{
  "num_hidden_layers": 11,
  "hidden_size": 256,
  "n_experts": 40,
  "experts_per_token": 6,
  "d_expert": 96,
  "d_shared_expert": 192,
  "hidden_act": "squared_relu",
  "moe_layers": [1, 2, 3, 4, 5, 6, 7, 8, 9, 10],
  "router_score": "softmax",
  "normalize_top_k": true,
  "routed_scale": 2.45,
  "balance_loss": 0.00362,
  "balance_bias": false,
  "router_noise": 0.1,
  "init_std_router": 0.00971,
  "lr_router": 0.00105,
  "vocab_size": 8192,
  "norm": "rmsnorm",
  "norm_eps": 1e-06,
  "tie_word_embeddings": false,
  "optimizer": "soap_variant",
  "learning_rate": 0.00419,
  "beta1": 0.95,
  "beta2": 0.95,
  "batch_tokens": [65536, 131072, 262144],
  "max_seq_len": 512,
  "train_tokens": 1085000000,
  "max_steps": 7438,
  "dataset": "wikipedia_en"
}
Below are experts of layer 3 (counted from 0) of a mixture-of-experts language model. Rows are named router (the router's row for the expert), up (a neuron's input weights, with its number), down (a neuron's output weights, with its number) and show model dimensions 0-255. Each number is 500 + 40 x the weight over its row's rms, rounded and kept within 0 to 999. Numbers have three digits each.
After each expert's rows: "gets" lists some tokens that make up at least twice as much of what it gets as of all text; "mostly gets" lists some tokens that are sent to it at least half of the time. This comes from a sample of Wikipedia text that the model never trained on. Tokens count by the router's weight.

# expert 27
router:437491472528534439576463540516554524488400455518556509546481533453511552493528445476488498460453536474526519511512474425497523449534490542578474529522497433469491515483506468511516509427494470505483484544517476514534462507437475506518482517560505579450463565462495534536497536506449483474500518523531503526497503489450529496470485467587468463512557479543530524540523527540606486506453478451465482519425409476545463409468405509424532490451511498483548463522435540479549538420491507462478482505585540543441494476592515523489483431459488499537462500533488477429480448569561526485526453518577536484475539492439535513493553532532463468481529555485548551560482561530474450543453528493526548484467465500549475540474487523524497430458441457541500527490517585489597441497485596
up2:499443458524505515482455501432501530469535526586544462499540524494423546518510500495489467431565538473421502485519462561551563528485479492531539510535514479458496488516469475490494476463451509462519604498513438446481489434526437478502460493536527503472427442483529515491493532498546466439479537518483500514558524490494467511549516484511537513440532439458543486492497475480561536473564536492520529500495435427501490503529518531528539492581519404456466492542418534455525388538500506428506512535474539439551472498494480511509526497457534483486509552501572577514431389477505511509530465489525466459510498469434517469450560526543460518513517403537472551515513447441555469522529499525457469483498456650495545434487488560547452441523541393414500472472496497535553516515491518
down2:489513548460491457499505433539523545566534561493486479526538460470547428530507477544420483499474476453459458534430483467509492506543493527490549481438496570519426431448428466420517495556458483511492456547512487480486456576446506466507560433523432480483489478482507508470493495544469493500563536502558493532484501562556514523547451479549441535446499515498428467478490487541549477505495459476529492531504548457566493525488465573547481492425564504490516520443479484490521488497449489525482497350591468504475539517535571546519557515570466534496559471512481460515473475463561561475536488608499621526495468528532552508548447563522438524520478489509522462523572513514526519468477535458525546546517488471569500511484439508462575458504540540509545445426509556464487471529486548
gets: "\n\n", ".", "\n", "-", "–", "=="
mostly gets: ".", "\n\n", "-", "==", "===", " \""

# expert 21
router:522510541495452434463569472508484487442558485519512553446446523510504498497513546519560555444438405553505471506529523440571476544487530521414538512539514447454475490468542488507495460534479516567423465540570512450489465566558546506535493524540500436516519535487494475501488500504540440484497530572459399497513549516490484453477492409461459521442462469453535468506484484520518486458574498416503517490493455456485476456512477381475487535523511511473516442532569608526470501488506436481413469495523469490503553482522500533502542490504563520502614460466478516487502498449493619538530490521529493391505510553543503522486479458458525539525505439517457525470484520524501543533538574555480500523572537506523465562490483480448515536502502416460451523505590489529480553460518488
up0:524483436518521487461517548507627540481571518494562492509500444532453578461515486541576529390425475493470535486492493490508484434558515439418464543573502500524428467491589453523585531510485488576526517469566522538563558496532501524520549408497552454575468472419571471516489476449521462522542517519494447474493538483540451561531519539455488407473500498411488444523437518527491464531514514499547480436477528492492488504466493461467471455494535496494498433513575490460506535510500510519473517487453478582526562591508500487467502431519376457505453545492559501509508507506499555555550528514470480497520496546519501483489470461525496470445498550532509461512503472497533543485450511476413482503493514428518499495460473477431496499491464442539511513530510493450485407521523487
down0:475573477507438496486421477525552480489475525515482471487530558468523486413506454542500459582527527466505493492452571502426485517488477527483525507475432501473481504484489481488494519452473519525491479433488499495487461514533490562559472479441485446538537516468457564513486446531518528482494505515518548576513509568519514477484433493532474432482528556524580501488537528452453510497596497468455407513513473463525556506477478467628575520513562491462497495515428586490533454585494498476501540509486469519497437497491472401496509425448488538453468534539442487570518534525488491537445507428431532462527512548494383579547482507557452537544516505422486500483523478536413458483451487439465529522494517492487456468507499537527520518489455442434515413436564578483490470488463480
gets: " | ", "–", "0", "\n", "| ", " |"
mostly gets: " / (", " | .", " Cup", " Championship", " football", " | MF"

# expert 30
router:476559472435499472438408518546496560509535520515509587551529502459526510523570489430540486580535508574452463499484541544452483520584524500536479509550463405490436487475522490508461519458528568475459469465546516553499522496517433464434505552444519528467459508455500494447507492506519567555460490467484465470515457502443491477404468488516543544499508473563634497505532488512509489430493477530553554466440502532510541557491501482465495447438496479521483542469497523438456440538544512518564447451489504492487544398484526496488488415509438477491521528474472560423446460485488512534523517475450523541505497530423507445474548520492507489478474471507468407540522530487477518486458554550397482482436463525473474531528443519490537473496530502466573493514421472423518576500493541
up18:474524520495538451440441546527478508503527554537527522556537535481488503568514537497478502524523518438506455492541556517499494576599539568465470486481497506556523538539499477469496558475504495484504461562503558437452465498484472439549514488488563501476456509443442490460445493444561497539485555434449504508559536526526534494531500512446471403490495501553531536438473528441502563521504450486469472498470567475464511453581489424462523480533452438499480581484506548489486457506523490499466528469520502472513562490429601536516450468508482590512518576507430406539475470562483554545484507473433560486498464469513562457483599480466513463430469479461435429526527527472533516508485460542448470550477526467443490532564501428465449518560527503527556511463496441458425465480467457
down18:488538451450435562410434536477385484502526508480422552510528549456502380507498491516529510496459507526486440448489511542517565514458534497551477457501516512504583498459573511525470489525543501461452431506479520493502531471494491530462545488478580463473514513534504600541518483535454549465510534490485517564512474457517498535606484510458450472543505551453517447549515507511540499511440512483505467497605492532445464545487494480486500472541542557493469477526516523486479516554470531537528458540499527535436509499493474504453525470533496535447476527481558425548435459507488437475509467481538492480439453446462509470485567522523544564576456531471438526547488544474435552507581529488451424501467563500528479540551505653475459508546495485547518541544460524442451479507487499
gets: "1", "2", " | ", "0", ".", "3"
mostly gets: "f", "1", "00", "34", "_{", "2"

# expert 18
router:429520534439441566456556430509522511450513568501412464490511470485502486498504503502533501459437402483457556486455508480490517557507469516476511446482470458472530512522509511497531488538459531553478475490565538561489464459554472503495463529460396481428530453603566406492494517497507452447600468513469568557503521464543550533475497488472529484424466539481461538494502472494465542467563518474508456499490452484505482583519533524483545525459511437486546464509480490436542534459478497498478565484462452426579530499531547474466474550493533498469552426501599501531516511432425508445495496529410456443539490490468510512471458475580493508608503519530439462504492488576494515506525485484523501475518497496563494532438439484465495537473495418501510463495484573482480545568442528
up1:478487506479584512520536449573513526482485520567479482464530528460467414521468561584532467452538460487462501448418488485564463555536495464528534564528458462542509583541487465531482502522470567534523506488507410534416494521606488505485462509519468483522493525531568511478518552506488458546495472598434467523548595485474449489523520545455508523510467431508452541551480496462405462464538504522543529524552480430561480505493524555560479499453508387487508526512490556431494426522520483455486522549525565494523484543513513494507538501511560554478403454459493507570488484431464514475504492461509443524488550555530457491476477551517540525530479484457468455571526449457499460571524469538532521503591535455499528531492485478529557543501519555513563445538506480538523457501488546
down1:530477545481551528460531480474486463537486505449436504485515452505509455543603459517534472545491413409493522500537500511476446507544540423457502549472374506464511471493590462525542474504451555526467493461525464595516504502532481539534521522464500406518476590511519508551545464507500477508500456504512538505496491443521485517535477495568524538523424473503483492488490529470472543529529465477484507469567481496498600483457534521581519430465509507556442488467507546535476475533602597473525504535495463468521449549524552462465523446547476501483503446591451465488450511487470486471438504549552598518516507484488617516473517522529515491462481409530468440537500483505466521574466476552469449562550492490472586570474478493470530585500449511521529516531511529465503514533490504
gets: " of", " in", " for", " of the", " to", " at"
mostly gets: " of", " at", " for", " on", " of the", " at the"

# expert 0
router:584479474554462464546481488615520548508505547537511496485548514583490496514406508491471504466524440515507464530536503495519414478571472550550502533536505575454496466492480436520491473434478466519576585479507485498545475525529480471487439531486521466450448514517429453509445528459515513493477494598544593510469486487541490448466489514524499529501459488582566527512469533536516481588432480468462506509499518458468517553498498593541479499484473495424508533440542460462492466508545450469558460539557498530486462520505537521481510402435530537553529449502480440423453476545534586581519514517531535496540473532543503496539474542512606540525532466494491540450452473416587448489464516475437526504509444527536483501463443513493504485471493504505478524534460518443484488534471419
up0:488493521587540480607502520501435488560450592502507473421484468488460523468561519555506488501505466526506482499510514499602528483507482465511448514459529497526552437463506487464452547473359506565502521535499533562534466561522460500493427492482445501434469622460527503504531449591532460460491533532501434474504507491530391465440473529539458486570564524517510518470467505521485469447465532547440538590544506478389449487569479468493527445449478560480516513543450418505473466519505505470462506520495508435495539489491571513479517413541527520458512610510504439503543450538482518500500490539503520502534495447512496474500438524449476513488468459497551538461511488465518530498455482487508511518506520507468504468469569443563493460546546514491471494453469461515549545523455450
down0:548553465553497469492539557483531558498465475475522496471440506489549515502539382520486616485481505495449478431553580515422522411502468494464471501475572464477493506538507509482524511492597558488489543528476489464424494477437435494522489520465513531449520502520520474466556510507450516498436518513451458570545489463406452484544493545466422572517530448484535493459503567466531492458521419605535503518504468496517483510475499547470494477495537529544458521457533512518447486547413491550547500532473521454485479568491516487503533537483443536516518486511516451443525440520519495439515545505486467511573520503537481505570519508514468479505513503584500474522529536473451583496536591546476509537434486468533465507566533576527457520565492595542466463492455499485581521523584470
gets: "\n", "-", " |", "| ", "|", " and"
mostly gets: "| ", ", and", "\n", "  -", "|", "- C"

# expert 22
router:522493499464509573531476488572511518545537501566525491519459465491530537479445481530503479520532446571461575465503549472529417507609509549541491543586528441549442482480453536521451514546484545509485490526406525561457540557526445457532491509488494524446482539506510480506470480548528528495593472490483459526557473495493572442514506450426558537504466496470460475505466542517402539497525569527548507515577513501444521421517487427551503477499486421497544547510532561448495485530516432493488463467463492470502577554452392476457419549501441501497509471544465476448555535486541477507460500492511526517529525540498463535524470501442499545482496442503465530508454543455469522407468561503486580498514528535464484573544424456586529473504486547477501534472436473473489544514497534
up17:506559486584421476561493483483437463558476518506522512497491421457520535589436459463495562480441484477515504464500485485486425506555466514516478466495564576522502510469501523523442521547406482572514481575470532528575483504443486534480481513508500506571435494493463471455496504535490535538581479537475469519559512418519505537534444474493467420486451522485475483458440471432489408473452533501442439467555518494485534543534486473553559428480521487507501574488494482469512534513505498527538507444531529438487483490512475510456605507487483459506532507472470541487508476423488526472462527450435483463555517468531508466517553475535491495493511456520461515536542540658441481435504520480575538476484516481539571588457461463538505550596512475485487487507520488436513478508449447
down17:463455459498553476465448500496511511414531470487478483544477518544557517503468494456465540483451501526467538545532586508487533529470498521531566539522484548516531466453491497455410455380493509480513544515453460482499531508497446505406445440465511494519539569508495543502583515559504521554443457450407498511433493472526567489482467483517461592470521504522447528455483491444475509552467510559520480506563509499412534482439590457508480527562530481470544457534506452532506574444477502448501463515482451479506545545508474508456520566487473445612481484589508489499564514506519480516477524545513549520506486439465477534487442550450514548458522500479501483449472459519505540539460432508470497462484626563541504555557486516508526488469457469487441471523447579470474458441484444
gets: " | ", "2", " |", "1", "3", "4"
mostly gets: " | ", "9", "4", "7", "3", "5"

# expert 32
router:501479503537510471538494418558440453560509440508473481560472501540432456484529435499549494494475474575492491524525552476504511496525523434482506515548456508496491455522557503589476498500497469578558509468452438534570459595518540570471530479564512428509484539505446477505490477476524441473484470555507510519485479512447405462489550473458473486471495440485440536441449541522569510561455492417437524531542455447478538538571510459514498471420548495407426415499547412499490463488496476557527491457479470505398505542486497485607509550551512483449478516543468498494490543508533586437546439477476518454542477479527528482525447540474534445496498492484539540453545533526533518524474466610509459495545469515494442509503548514471473493499484443523552538560525510473490476524502499
up0:488538452536531462533451476581516441541480493507485436562485459435497439497423474491522458535490544511491514530561485443507466455475523458549481449417482512490580528564435461485489460455515534563469486575487538481483488526503535541454484474469509468504457410498477489453531418472492477606475520557441595536563519523505501489518501488498470465441567462534480451486508518525513484504534496499523552567540502523560508407558522482547570503494536453503481462421447470502449531410534543533511595481481527497504480521540554467464448517478520512467493482450467548418511520449576543510505550452494558473492551449512490479513510447436512474528533469498507517481419525527463480500544510490537485518452399521556517480459511457459591505495506409530516528553570459494526476450454476
down0:575461525447564479505462505513483536458470536448511486493456531521448477420475526502524576505464496504502449486488549414465491433498509523457627529480510550552542501465456490514457479473492560465441524558527526457493435495460566557470486519528488502499473470482432505534524541458544551553523519533488505511478467418551559453504540491571556542501526485482437461462564505555509492515477492532482532548562412448488499467535505511517527493476570451469484573550443485429479460499519518545513464464554483464521513497510495520453516498479497484500436506533501526461451622489420492442444451532487521505508493450578482546402502504504541505495479506494552469448561483536484480524522461474517532472470449466514514552559493519564450526504478468536364504538504466551459438394443517
gets: "\n", "| ", " |", "|", " | \"", " \""
mostly gets: " \"", " | \"", " film", "|  |", " |  |  | ", " | D"